config = dict(
    num_hidden_layers=13,
    hidden_size=224,
    n_experts=48,
    experts_per_token=4,
    d_expert=96,
    d_shared_expert=0,
    hidden_act='swiglu',
    moe_layers=[1, 2, 3, 4, 5, 6, 7, 8, 9, 10, 11, 12],
    router_score='sigmoid',
    normalize_top_k=False,
    routed_scale=1.0,
    balance_loss=0.0185,
    balance_bias=False,
    init_std_router=0.0131,
    lr_router=0.000967,
    vocab_size=26014,
    norm='rmsnorm',
    norm_eps=1e-05,
    tie_word_embeddings=False,
    optimizer='muon_variant',
    learning_rate=0.00155,
    beta1=0.95,
    batch_tokens=65536,
    max_seq_len=1024,
    train_tokens=253300000,
    max_steps=3866,
    dataset='wikipedia_en',
)
Below are experts of layer 3 (counted from 0) of a mixture-of-experts language model. Rows are named router (the router's row for the expert), down (a neuron's output weights, with its number) and show model dimensions 0-223. Each number is 500 + 40 x the weight over its row's rms, rounded and kept within 0 to 999. Numbers have three digits each.
Before each expert's rows: "raises" lists some tokens whose logits its average output raises strongly, later layers aside. This comes from a sample of Wikipedia text that the model never trained on.

# expert 35
raises: "/", "-", ".", "i", "os"
router:475510534559525465566549518477500430522460440510557482446521565505564501459517486539451503528503551480502436467524531506538464536498453487496503505489470438496551442565518564531516567481524516506530555484482453519483496426515524467550550515533485437536539484487519483501466492509456444534529552508487511499465564459516446466480460458459479430550584497482444557514472437470504498565518516515499530489541525475508450472449498446596567544422534541507491449455513548444422499527550469451545568583473558377500479414476609516557513448466488483545511458547482517414456519509475488457475552492524460506462529532502484487448518552552455567472456486435511459474480457502468496498487
down0:525463467553486513498514557481523541497493569541546570498457517453478449490522499474618525539408465557493474510446462425502545568454510436503454373485414520487447452522508442416500511490458455468520504543443530512445480552520518530491529481535516415446544456460515468490518523505499515407411536522493476502553519522502596474574543528485481532514496473528424459499508542474474472524477510455509539611521545469427487469524511475470545516513459488506513429549488441537550468439425514465530547555458533462499434479459466514533458472477506529536543519453447459512450477477507492512412537484476491482489537471426500480475520515505526494533509447522513543455552485481459516495476
down1:467507408559433477443438524492539500563478495493541546471546550526480471544516431483531539546512562450528548497514476525433470548482491479482483533507486541517484432490515444434525486535487510472495464508499425447508533446495447462564520487486473481528626523562517455505507549476515471413478432497428483509507543495550430494451530406535508476505479497478467404483588522470454480456542525485518540481500521511539538526522463509468526487546484576484596509437572482513486497527524508455473478548491520443524496474406479534475484423451563507551494514522518474477498456444480528595510545558520527459476506477556472531474474460470507466565432517534523421458473513496559428521544
down2:529592455519477467559538518563501474532495450509541480581509486504522440521479519497580552552457535494530521436477463494509508561523512484478531537534508508448445575496481480492553477529548470525433435531478508494526483483597551527518470490475495511455459538486519499482544478555491544484444459533480510490454424504527514538545602525503529484527537445524490540544424486489487535521449539506571457491419512491500510482569473418473511491513502529520464490505492548480444494523529508499471516428494470519492494475524548507483540444563438448547488442532465598580523417454500518525459491466537461377527573480561548545522551540515521478387517467549549574513514445450455516480510
down3:446494496455481548496432500476559492491541505522424513502446469467470438517495420444547588467528481575451502480480471522487509568426529517489419502487492537458478549465511552450452546443447486490493481532571509463549538514541521451592515577526488525453515485485553472507535472473564513561432430528500496525437540535487557571553555497524452542470457398503484518565545499545564565517494434504518546525486533551522541448551523408427514489493500513502491467499508575497468541565469487431565527520486527521456537495448499473477541516534528502457466521570457475493528493503517562557438534494475461552424548488445526464544445482450533517492485469475457525479506543501491553465490
down4:583468440499577468581460532531471562460483529477513525486516473545563490517519501498559547501498552457489558472468457534470499472559501534485522527558587541485466485461481435516538514503487496482573481602506521482479512562525461532470519429512492525451451568472563565526443426449445436557490512486517482489503495476480442540518541499517560486510506549579531576495517457461516412526493478456505496546542480545484509426519478558508478455483463564480499513424564479466496522466565514482479558552538474502589495466551475544578506472435467470536518455510538578519463490452485522498509464494479453456556421588497530509558482491506449496450526485512494500516522441576436515525438
down5:464538515567466531449497480533540484570490539529446483482511497466424485544434524422529603488579447580450480516504506570477449606529492547502506468536458522544482401508424469492499477532521527506515501459447545542538491518534485520460492536518543513502498522478489464457534516511472455496494516483493450599464498518562522506528484499465512573530422458568502520517528526554546469519477540486523519553528520515538585457517444452471575570509518527466496511427537536508520602519530545498464540510533492489466517513517530505528566519508478512492443458548579503477464559481483507517535488581418445526513429559471509403456522497468445531463520506489507496458449568477550496453562

# expert 28
raises: " (", "\n", " of", " /", ";", "."
router:472516470487491433573535501506499406491521496593511469449490487558520556459542518493446518453534576517541467507503420518529524442492431488522481524493467468522548429532452484593527577503495533478524508456510455478510532450497546451518555496497523472520568485516493490512489546467503487526534527465514542473480479463521429555485439568510456480473513505493515500571470407451563505575560516547471510516494460501491453528389480487534505521498532571498463493445502540498475456523519424469497572525506510535553447464517589511521494423457491535514539514522465539426467519536406490470463519446550381536507453548503561470507529571535465554510515478495473494407497494429489450507490
down0:518487453479485445573517474535517464496511476493464451483538506469530533540469554514535545586552500470449496586518558515521440461492507490510527457514524522525521537474535483467500444476505519490451446499551523573470499502510544494544527513475455558456548474538522542507486502499518539461514441543478434518520432421473486503432551478557486536450542473499481520464537517518485519423569484602389428562441502471474497522499530406500478429509591522515465414480505505525413536543438502469442540391543478490490470508569479469520504500496506560520548473483490505595452516512483535482501459484497528470508444534521562503565528541513545526486496571473468548477440602488501454457535
down1:463541534578512515515470531569417528533551421481524478494488501357490547544520587548441536497466463429516423551491511514512443524520438486547518546575465532510465452450494534506504500432534439544491569466505496445515474534430505504507565510437469490520472505546497471486532516517498434500512521514460502522473474527525498549593485531521556453544490541563461513446534486563494471459525498573516492547516563472510451491538470439520500515524469529552549421520397437530524551534537538510518517543477515504478441459491445441444482521560532474444539501525565482456498542539453522466561520486534511552486458514471518510545477440434516506460482493487583517496488454495571554474493
down2:573502553468462548538444488465513563539512484483400502455483470469533415445448548409524442501452558540459524500479540518449508522498532488527505503547500524396532477489530512480453564530537508497504499508526525521471494540529432499541504453531554537494519540568497507497509481457422565552545496492518490516506587478431516475547558468450525485480531515501522428521490504529543548497361562535503512432535570515417562450548514551511498495474509508463560440579534488437450448503467527508491538477506416460526455513489555533473550551510512519527494494460492576540526464509484559476482504525569472520467503468444533478502521489435489463487538450479424432460519520487454542495563
down3:542493546436476404498500433472511465484559524519535477485551486459485458458444543462531438491478532469528464456485519460568467495496526491575486388539476574533534525491526527527488486432508493477409538382511462445520480487497506480513501549407488542457485446475476503519493525499524517506497548520416502547510479444416503510471464516605509519496472550494472544483520512518458565508490566582539471565511486490489490492467431479484607441478509508528617405483489482546483444528488553457427443494452497503499449501458461566550501490469502491535460528464559473534567518517568526465582447563495531469502476515453523536524481520508537471472485477561495504535490497484504467516476
down4:498464548507498500537532436527523511441517379461583511460466524501471551523513530518411567527504440505531520469511528426464454472516497497535478466472548516495443512505503494509548497505512492492483539520543490447500511516473486494490430552497415470547591551471524525529522474453487524533584498570442445523480493483487494570559498459503508554508522541472553512560466513510479496546536512426564476555524490423543507562564497480540485502483519522583516500569512487498548504511492554500522513467514469364532507487537459501511429397457498567524537537534545557556538497466517540499535538379494399511534512452511547482439579515497523478501494497497536489517557510544467458499431
down5:506523517469474487457489457460534491551457483527547425501551531521489538542471541499415509533539537486569511471525434536572540454417459462512444500442459486550512487506426445439539465484451480539472511514468558455444516489485476520518547534427420380522446565506512523487481452450489495555530488498494471477561484521479482348434515544481432453473469558442541518528498482490530503538454499501464499515544485505488492500475479475520480513502461546582484476487424527475465477517500562524556495496533513440552497473515533542512482429423398515572502457526497517544441542527438532484490547491434474451502497489451520465451470521524502562550539540495450563425499465457516509496472

# expert 43
raises: "-", "–", ",", "/"
router:506510454464454466542538541501548510484492433525478442487540486483439526471534513438456506473507516488482460565476496487581464499521476500588584544520567449479575448501483492517555547490545552483481557486499470460507492453537503489552496527567556479469547453559545474527493591459537481557529480475482556480540425448562450501489455536564565516427468572511468492505537436504560496519533489568486460474479444490484482508451512454517518523492507566503495464438493533510439526505565494490515555445522553547482476539480537465486491493452475429480428504523418542443564518568511536505516527483574453512546480539551574525584529528484436571472513471572445484497469430484490490567465
down0:473410491561445530532534589486552494512555506497497492448474564521531462506505494501531495534509436458525567518449522531488463482438527487463561502537479510467483521595439471448448449553515482535498450505527577526506486539437473493512437543524538475539519527522504492395495542498406573487472482436471538491520537531515525478505513561446509499470582455504542449517534590545386535536518512473479470555580512518548525450544464492467517497497457443492516510495511468519544542544474525519468522545456511493479522500524514461563462468505481472523538537554507542456523437500450441505489532563488548434446517577435475443490456442453561520530511417435471498478535506519528442501581
down1:441480476451567477494493469498505470394444517532479492555533466492503440475473451485497454494564535508539530551485475499521500424444454485416428563481440499487475508565478550531380447524425529478531478428418471538542469469544516479508557537462518428500419479501457519516488490513462437558504483462504483498470491474466476574507508478580491474516535490485499504441421514485533519511534590418524472463481562445527461445471526481506521515514565466494458504495520533510529444462507494471502440525437523501562468519456577513543499562496493451506485490454576485501454506483536446478469485484535569534476499411496448542471474565527465431425535501544538515489450480438482475525567
down2:519550517496513552525414503514513564506482469486530547519528459522469449478499535555523451552518477516520450503503516448563466495506548494593456495463565473475494514458543493487473484468561546508488562460542505503490496401442424513489501539556528537485600410510487518445468494516534499585451518545455543570547508448479513422478459542431544478472587542540488555457478486550581512516522399557514466510526475443458539519498508444485484554504481500523534478446517516480480498509512487571581540470456527450484502526458472432565529497457534494565437485560535546525565486569518488544523536487560533463537465461511582481482472453511523551437538472559479531488480453511453479545489
down3:495425546476620481556526455468533508525482501504434539470525470428496403440418527496406497522577419504473489449430505503494567544462510462462450465510476508601537515482504577533445481559552517449485406414434579563524515539520499484522524543480567487510440397511551463523541547460471504464491445430465498496487491505450552471476499480505511489463544511527514528536465498505496478516464505525472563521515491462491502523500522443459512555445509546551496457525484488547469499456532480487507550507507516526519518516523525496492497516473509507472503499452502496473513582522431553508485515519541528547509502487458440525509407486490445532539482447474539551535522431533589585501445
down4:545467479524523502447495512455468511541475488449471483432551507524492473502561532468522534534448498530434585490554448466494454467430528473512477525476495509540535557403451511492456524545486552459533537534526508509582489551478476489499474476412480516464457470509509465462497452507473563529535449545482572516532479490571464491467502507500554530451580505427568558546524507469580486451482459496501535458501494525506464443555543545528465567500488504512473523602516502416520527506487530484440619510465549582553513475497537536485527509513512511509531540559427484509501474489511500472515522556420524543561490526533417553461485572473456524584539434530494510556440505530561449445485
down5:561507496486521502484531519575447491505486519469480445461505438501473485523506456541482504558430571543487479435514434505565478461491474494421504508514514438547553435541474432523578453567482483504526408482499445538531498512477478493532513441534501484530556522472472529496485492463491516602547457515547526448586504498559501470459537460497444459501443531529480511561460610535500457452518477470472513516490431456518563553466524465544434536526545505557456466562517518566552490445481507550472511419509463456537535447556547545550453447520439457466467494501512449538470475555505490473452548496467460468523480508473559464454497443459563483472517463547547526393451474466485512457513

# expert 18
raises: ".", "/", "ess", "'", "hip"
router:532460553532430487488474425485521534567501479503575491535526464513498570427460568455514466533471509492440444543555502487611488451453494573489505570537431528514460539492538466476555485526538497514524467477483550432502466532496494531473476580510500505442525516486494531483499547514574610458473418509499511493529529460490552530402514485495521500404500529548523508544530521525568501489468500567506517520477481506506510471508518494497540510441557513520495477477424537500491523536520542541517509579424489499524555403531492440485496528477545437531508558537507507520513495578550521522518605526484503521507511501534494440440507489499515511463469501617411510513415486568504434524465
down0:471591524530525547505539571498463535522560483519499473460471404589518487570437535582506531439516533484461540500487492494528542497459496516464440447512511498515459570440564486496507476462486541519491561512533528539531497499413558416542485506590495520434484430546518451544440513492512474516454531456528460434501566519559476540468483561459521554538516478509503481516494501554544449440570496532499488492525460519505466489503475483455552478541469561508614519558440503570511449447517540455478519501499475467442502518518410430463492549572515511490488513522446483508498475440517517516526533541516519517518513457424454463538445478515533528565570428466503469506469512408549484493476
down1:497486453496573556508490487504542479462486438501421515547481464515432469522499516498442480547504451586453508496552503428492450461446503465492503465485508467519500536495460522524459586486514506436479500519548537499504443476429507548471557513540530567483537467516540532546512392472539495423454495524555507455529438490469499460526521508530483491525473451471424544541451504524436436508460521577550502525560469536462515529551452454439524520515512509527479468560542462437474500475494483497546506499528496572507586425496482535522554431562482501549500533455487506600489468491518493529559516510459492486467483538515531454379419541412555525515449452527576500522509506479440583537479
down2:554491492422460513507536485493469503468405448503544578435470483519497517464488489543478466444454524511498560577480496536483514483500576579444572525513455519594535436539449460580521505512476515435530410535475566508458481557527545509504479413542531437560516548541501505502533435448509503475487402514436491469519453522448537515493465485427470561525485531460485532520511522470473454487550478457523457506474478504494480531484535570513504421525493512573554479490460456607480551530462479482592463528526536412497533494423581502566514458503501560508454522540557495453508506532501516510476520540522465550535513558504535498482480473488517456484502501489457559528457474542477550454483
down3:487440591491565492480456529481522493546443497539485422462534452475409480518535431468410536541477480514505558407539526491501526475552487488501518530476540518460505499500573526540535564533461483445446497470460507497467489539505508573465468499460505480484477495537461597502446479506462470465515486551411465517536512491488512482552519446472426549536520561521498473498504399500475507485515479464481534498557470555491499540463490565466536429502473510529534555512437531480460479505529471453535515484492432464529482423495513570502468507560411431518529534537507493525502439472542555455495457452564482508559516459491450517452488493524529388577425547459555532471508426485554445463480
down4:453524496549471509459461424530469476520469570529422453475513529459421493497540482473449486487445534451609584507476509535469538497506572544493459514524566526461395484459576515518562605565427493512524497452544478478473447475527504525507565515540445534505543510550510484530504514470515462508507513480498530509525487560473542529531441470444488424546525515557561511457517538508551539515488567509470433467492451493475535537478417455423468571494483606522466485546546477455456442575442522507484486486463491565538516561534538456504497481549530475447560452456487516473463506476486510504484480535470459517545465546475585464493490450482497456540513497518495467509543509524424542465539
down5:503526461522537509484505490468465494492463540522411542506535536427524543527494492471552500438508465489527546498475528549458575502567472403549484421552458561535473436519496467445539524503500550476493515520525495570472513481486538480566493534443501461463464456479490506523463508439503520559477447547487409591483467526524497539528547552526499584499478519468548515428534487501516493515525499516499537548517507462420498532507493495495500490426575488546533529545491525513491453473510512481443475540485423533526451556548523538558596495498513403469480598522524474494529467573498545443461481440537490535488491510454528432527581473474610553491538516567512472492465524608493485453542

# expert 2
raises: "i", "ian", "in"
router:505470438525481442559551467488578432449478527563547442482470561495553537451532483442441455515485545567428517499475518447589492490602488496496475553531446441521520479540458540526486542478476491498489552482461418460545454410447510454501511491508524480465540492525474435462482537490472425533428507486486470432470529451488431492517443499536495517431511562457475483518477445480513486540553516535541463430588436517541453517422466576509548482459459549504483475480475415575490506498586483480482573489475471424495510508503558507506506499439490499516439560513506539448549508513482510516508538481514503523450485510443493431537495540449506540474431487501498508462518559493537516553540
down0:531478557464476510510484507484440509502471525545462516504510525529554485530468556471551483523490464530525441572560463530541426503427504468513484508536550457432498511488512467448541540499519560592616444525507500495577445473484493429518477502515547501532510456532485477503343520508546558469519528484566510566512451549468542499513470465527456535455544497518475440412503490513451466558516473489458468516554504548524493559461549513533506480462482485533528531496481561488425512500509435472522549508355564589489530482546477482452514526500483503505497547511519535523574500551550517480528474456542511493518461592591540478462464482481484471532543483535432545503487464543507468537537
down1:562569526493517424527488509527570542488503505574552533511466525468476498501481472524499516458531444501511535549454527540451453530527499442466541388516528525470483515540522517491488515471561471413470520468555506552504442458512520459549531473490464529480485538565493448450517501563406448475458558481499483524491522573465491535563497473489531517579583510486493538512508519510460570530506438533494551490523537542431499511567521568534517440550525482500506592526522547407521587513487497477533418452495488513486512456490501576475480406476522513460549459535485561487519507524498497476482513490429521430559444504474605514493484527616474503533544487542441470475519490481485429527522
down2:550580508469490438511514485521434503507494449522500469503468497497514544481480477502517557509540502500502482544455544524531439487509404485485559495473485539464508506581610435524499488523507474444560485422435502441512485543491506512518421518584506487540525439480488520502489516490546421489533496578513433530516519543517553547536488506479477445524563502509487511548492561522504434532575570487436471530478495453510524529471524525486431535498520589496466549543527567487506476490453517575505520562429511522443448478564482539478549509567536514452556475585510494472493564485460459427464564485506524452476476468502567554499590548445504545456455438529588460470503453510511443540516
down3:506470535526528541542447567503513509513515488518500515474486565503533491473497464517516458503500551520540550465605538505488540468481549455499498560521455502448517430434474530532437488460497461543459452477515403533504529498462528530443518512475497494521590554514519484515486551474463453562508492537523467503507541445526476505540481490484554401532499551505467484412483599463423498465509443411500496477571506524456532462477465406559489513504483512494478466508483569533509518404516564522573453556518473513578528463519490483470414479492514564490501495499451504505452513516505508567508510499465480460460493509536583534420582491484414548548466521469443437557469503558482586493556
down4:555515419479435470528489521422517526458443555496567536536569489484477494477457540435493458501539484529442512443509480448477529531499459505470452473504463489502422487527453533489459539469522487525495498535422484570471475556501473494535501525546530452427439515496517478581485519461438497556513571533447506444484535434516438496467481471520575603531507459520509516421525494450499555484466477519522471474536553490474522537521468453530510550503497434534518457438496556503533520461496555444544451506524419588522452544525496551627504477487492499536439479534432508554463546474472507481540416412504505531534497476507522488561440473464553522507447497492581508492541531533529557480548
down5:452505456484508496470528507533487435477481503507569409526520497543531519490457504503492497507446443490539529495482564566504531438537577482495599512479444480543560479555489506478505507475525529485463459495532540523550515493506478497479478583480486540521512465480487493569547503534481492480478434461474471523468571437480533477481582550516522511473513574520541479531480483455503466412514520419565530480516510536573436435488543465538528501473521512472488517476546507442496540528483505573540599468443445525468519458569529523548539538458486508459569525530465470477463518499559477441470633539518572508562558547472505383467491511479454423562501533540499454459472405545489497503518

# expert 13
raises: "m", "line", "ms", "pe"
router:566475518528415526457465452450470529575498488479521471537551451493509543453468515437528468503520488451489452549519502488588500446476528566481521582544508539489469547456526434469546476557534519523492462535480552450507483532491476536472459571536464492460478493485472542515522557496553565461447450496499531520537472430506541602412525500512525514447522560532534466491582522514529486475481500569510467537468421441533529484522508483451480526438556475538461495511432555528532489501535521533526485545449469522513561420535471472461463573476562448514491569484470504535542499603525511521534614506485507475500514479570524460462475469532529472458493520589403506525470537527538488527448
down0:560463524566547448478519535559538502488485431484459528571509439545512517520576479511444521536504456465435511549549468474538490550462549414488520570435537540435473543468529494462496498502505508529502500483515616509423479439526545506532514571474534455421512497465509459486509413472483464568437514512415527569475512506517538446511473503553551487518471473490485503453507465561525532591451510345453517518462487492423513510562534522529448568443498465444510484551463522493524478484504544471500458460498502531483526478549547589512542501483500472428540536462511518556491492456501523564496459501493542438484524502464472498543447545481509473532489581529477476484464493461455465498490
down1:515435469502514452507433556529520505494569457508519492516456529426463530496525487523440469507538434516497454408541506483511524572456516568450456506491437573487520504478476513532501515561472507446472404504483504527541503492389456452494552444544491502482499481472505502476527418506509468528476529477473553449493516553490544458548536496391525470493423481420523512462544580479468541510457497447500513421498549509470545385527581489443528535452603487503516524430519468428525488476465453476511540459500486466481474548511569551499501439528518553576509591474531483544538508528535500477542555482459498497457523508510436515544541525473477517468552533533491477529464506453535493525438
down2:570474493486425498526491462463436513450469507512498457453490497440507447458494426483547530548480475474604453458495498541512456516500464586475540554477505440472596548536561507461455463521478592495531620450563496489515552479459492483461422484526531535494490463508557486415536521484494477490545530568403535542518493476454523449541512575574440548545462443493464512507634517524515489491560436526509444515499489454500520510539466469537483442477488515457487458503542515500445506480485544529478476467521457464505554474536537514504487552501489533435487465442515477483525487546444512456497478472451545493472529530537448495528462386525502452509482510545470459562515469530472533537480
down3:469463503530531497520548493476488459545537524495540439479503515472497550482455470471490554476498447530518529454487496486483506476507505493500586469534488556475516548475484539418416524452433513500542424516560504428469521551511483527456482500489552474443436508500470435488488519476468507488505475502493511509473433593512466441477534443578442610478523505446491457504511551516500500478490501546504479485529464476459577497416475521591559512454514467556461524548476503555393578479479547500526465544455463516496507491522489522532535590534517418539500520413457522481481520522575446446544517504538478517603470520513483463523523500461515473579429555554479434514525564570559526562500
down4:475579488466509477576494526510456470424490518514496518457514506506459444474428470533488485530478545536425535441524456490532553489465457417486503497501512510465543442509573525415396548593517446522444552458461440547506507545504498443451514471573580542533530574437476436519503515487511420499461488452520512551500477472460470460516477494521520536514482583526541550493508492488455526482545547485474505497545524528538511467457468562476490573492476454609531469513465469465492446485489477506525571510543525534446475513481510555529514417485481516414420510530505509512486528542548468470486481462448524491534494427533493429533489563540523393488510466453520494537454480551543478485563
down5:579486537519537514483509492479535518521554510460540441549480488521485557497515456506552512521461557487484533496543527469486477524445480486451527466446503511491468504428469475622495476482519553466399487501477507497565499490522537495480493530554517462523471474561520478513484456517456548478452443544500526436529549427370529540442461489464542482494533539446549383514502490533556534479533513463557451521430469567535441483508552527565488457485466503495415501508527491552477463494476551474517522559548507528462440528493515460542460555492510543437578534511581455470483465504419453501507551486485594504418460498564477503486500486520501425519419463530492492441528518463569484497458

# expert 31
raises: " of", " (", "\n", "/", ".", " |"
router:477509474488491441601532505514489398487514474563530498478507489526512554443487517487432480502485632524525488512522497462487477460547423453537517481496469458533553439530456505532494561480505527481532561447477475484496463455479577438508547474492534480518594455495495506501476533465504473493493520469518535466520450445521458529510442560519468504496527526487520519580471401504526486591554512544467524498486447501545445491414454479548525521452528588506504507428465535519435489500552463489480548523478508496525479435484564521552510440448508529498522461478449529380534499467415465452495549433526402505502486563507537458447537563513525546503494518505471535431500523434534451525513
down0:579498419517556584469534489544494527491490576550467533455493466525475471531570469451537605484471508500561505466506515463524506498473460494470471481496514488494532471520557577495492452496505431530492441560510451472513520484505457503542539426458548503511559518487500494505455538506513490522474490536449435535559571552460482499528494426474534453520450509483432550354560519496426533512496484511502477474475510513515528453589496457486496513517462427472495561578567485472520456550476442471523500529552421464487463543428562472487546551505489456478437474475438523541449458546499497490468474573459435479477488526457415473493503447495554470503520504427509504523505452460525556464443
down1:530516503539521556461461438474429484529495504571511474513537471537448493503506473469532543456463582515499528484485562441479539475473526520496486529441503531506452506538506477453499479464573506525420550482497539530541540531484494527479523539533466482578468499477489499462450531418509457456496463555464541446429488519452539454525544591520465510483497470546467520521555517526491552480470497499530472504511502512511450426524512423442512563416455432468429485442479535477475486523480379507523558513506490445460520484534616500454497591489510518484505562479533448474540479523553507501414589512449502509446530460441520480517495471534417456529506537443497497492523499584507466453379
down2:447450511546454430482437465452511505495396486469420511527535501581548436502543455535537456565452484539500456491496487548450456514529545509519483473527465527411463505528468444415475517491469468494506472576523502523470500476474513459528507517528492503503530494523444486486489548543493570494515548498509438570502480482498482453510578498470502482448481531507549536544545457467600487493514563500521474519411509443433468404587551506468475445534534469577551506494501490463507456521476419517554511482496499394474437509456493534432508503471446466558491476502531465457499417521478566464447563488473572555499487463444490485508489522522570435512437517479474468518538470558485498555510
down3:589464479518418525468478481539519517495516552465524487470494441530441506547551492536497449552587578541509495501505516498465517443512486514492501499515505498526564522507463494494521417500471454526502436528517453571542516548520546496462468528449475550485526507500511598451491491510480518544548516492549460513484486473519488480418534518405431516602494512488466529579506511432604531535442579481497502456504494501534442459517436495595527534531532433529503563498510613528500535445500493545525468488482533574497479480450515439449517482528486524468521482521480511507497530482444462525507505510465523515515535515569619438464457464484437509479433471542437459471533491430486411465528
down4:459454495567492533543497497478488457507567440510459506452517481566529504564519469457504451560409492523523506485534492454492507485586502536479540554475463430517426571497487429530552498514453503471553528507498522401579572474458482596496477568487540424578475500503501541474498514573493510461485472520571455471500530504534467475543525478413473479587511482445556499529482394475523488514504481438446513514531478489491456563430485504500442529516486468582500525518504533487490512472538471541499523541525510558508544486482480436488486470459448420497506525557471520474566456468429530543493515477469501534533491456604460439469517489417493445506455483498530503489426510484454420505498
down5:488467492502491537501503531489498537508474530414512491562549400513527455519538525495522488461554499485541537623537476490506479467523512534467493472544565470509492484501509546401460419482539525509538453423457500539501451518494500533558495481539479510478499485493519500565522442427460468579507542528475524452488507481478511487474540505503466549551556509524482500599526597479456557495503448506463463504510496529544578459485465523537581512478492588419413537432503524521567552440534512489504513488520490511570433457481494531519549493587562537535534489478457575569468496458497553491442531516464478453475526461491536509518466399504501479461455576550431484462500537558502505479559

# expert 44
raises: "–", ",", "\n", " and", "."
router:487479585516485438515560516492513428500515522554495463485526462530496492522468534452481540475447559528431468540501499527545479441561440505527509504465469478527550486498503497495542498530508438505460524509518390490496472467527557475489460530479567508475570514502490526534524452452534502473494488457558560491514471487528429495381490566507535511455547483504556476435566478481468483525528533469517531432427469457467440480427494512528473517501570532452500537440453457447487476564538439510474565522440508506481456461516601438490521466558540496443534506479481631420546520565505497457508524493543498539482532578578532467512567516444550500533495500514484562506469509498565492564558
down0:498447497537521529559502515477576448503462528514433425464503482563465582549452522552482452414490566584531425524512548517514455557504468479493536548460510434548479487548476503475485535458537518512527514537512433524505523522527532524528514478527511539516535497532516464545485518502582482442477536463514431490535449493470523441537578472532482438496534519485476572446442549466434417483467532537464495485528536494489512477477426548498508421489454459504418474461443544529488465515502510438556512508574497509488543470445442526506518533502483523475414488554514404474560603512578482549549528493436439556529459477513476459502473508523460445482460489495498467499458477549527552540570
down1:549490498511509465545494473576490452486478490403476455514497463539463513603523560556553515490505504568532504479495535431450554503511479494440494550520530511487501557483499567559425440498475494522533483439484485490522552441457442468473582529510460505498491462488562538491486473528473514519534498450501506404491566434514530493465490467551532372507511478565509537589524529460553513545449507501483389456461385483538508476517500558461468455507519519477556546507502501542488516491579541449470482555425550553543516557482424492486486473524515489502531464533546419471432475459539505541536549457488564510529466531493462497494460549440503516466474525528516520523559518463461533508446
down2:497505464539410438426492431422460443470474450544491464522550441530494536537498488470518472516455482496470551478552522494546524449491503469468475553531473518500447558547443473496508486458463531416563417508508590465532478505494500529477475602486538489505509522496502497525532578501507547481518480462512528507544473441471546485429509478560523538549474591494464511499510501429500464484532535497486465517447406473534432582521549547466538525515548406503440548543549485519479522523475472524483478513500520554488468482530591570483494554486536488520509570555470468483513488538443471523527501469484523527477499429507531460429399477462481460497465457577555424431549569540504487498483
down3:470524526506470512470566488507520514475542433540491512544533463524493474507505516496547500476476527462528470595591437496480526437499447451456500459459502491510460521519540487503494531518487498431457546525481528422419539461483512491502464496473449553421492529503487482489510464523462472487420505537514444439512562498443463473541494554475510518444501600494492475494509449528477436555542449578458406396526478496470526496444438527546484496539524529409492438481482488467516399533514519490479477492482454572516447452546461530576512486466550422488503543389566510518570461529536505499462555438515484478488483557508498507499523540549522589467513414470508547488498554452443470511505
down4:509445495513466511498471473558514468383502519466437486499455482572496498517550571426472509561526448536516469510513533525602454469516553480524422481504519488500503470470497477509490473429517528495515525453540501542572477510593461484506505542480507530535519476517516447486557514471478596565429481439492425574504521456500471495437507446488522522464501482522451523549502482490566549478527498467476483503492437477561484521505456476524476508515511487452482542537585435452505524517520371501560495535542508534457536500534589481499504439536504485599545442506407462492456437524477470527412480550512525557456495561517584533534497502544445521531493470443476481522489498549463514533570
down5:481419530491523525519487501503533499429524507553479565498494527480570470514440466497447567535520502519543553517588459510417548464482444474497486484532545448482469490493509467482458528597531556445564510461438502476515463464459531445502422512561464532471466505548489474537561483526483470405523539537557515524500548513540475525513524541489508530524511524454554485525510453539524431528473542458462462519522544518521563546516494490528506413503490531492538527504516459526398492465604456436493511507500531500503473542529467506593517469484478513555524512530496485421468532564456430446470574555388554488483400466443573519530479521531520512496585521480540441458506513482491508491450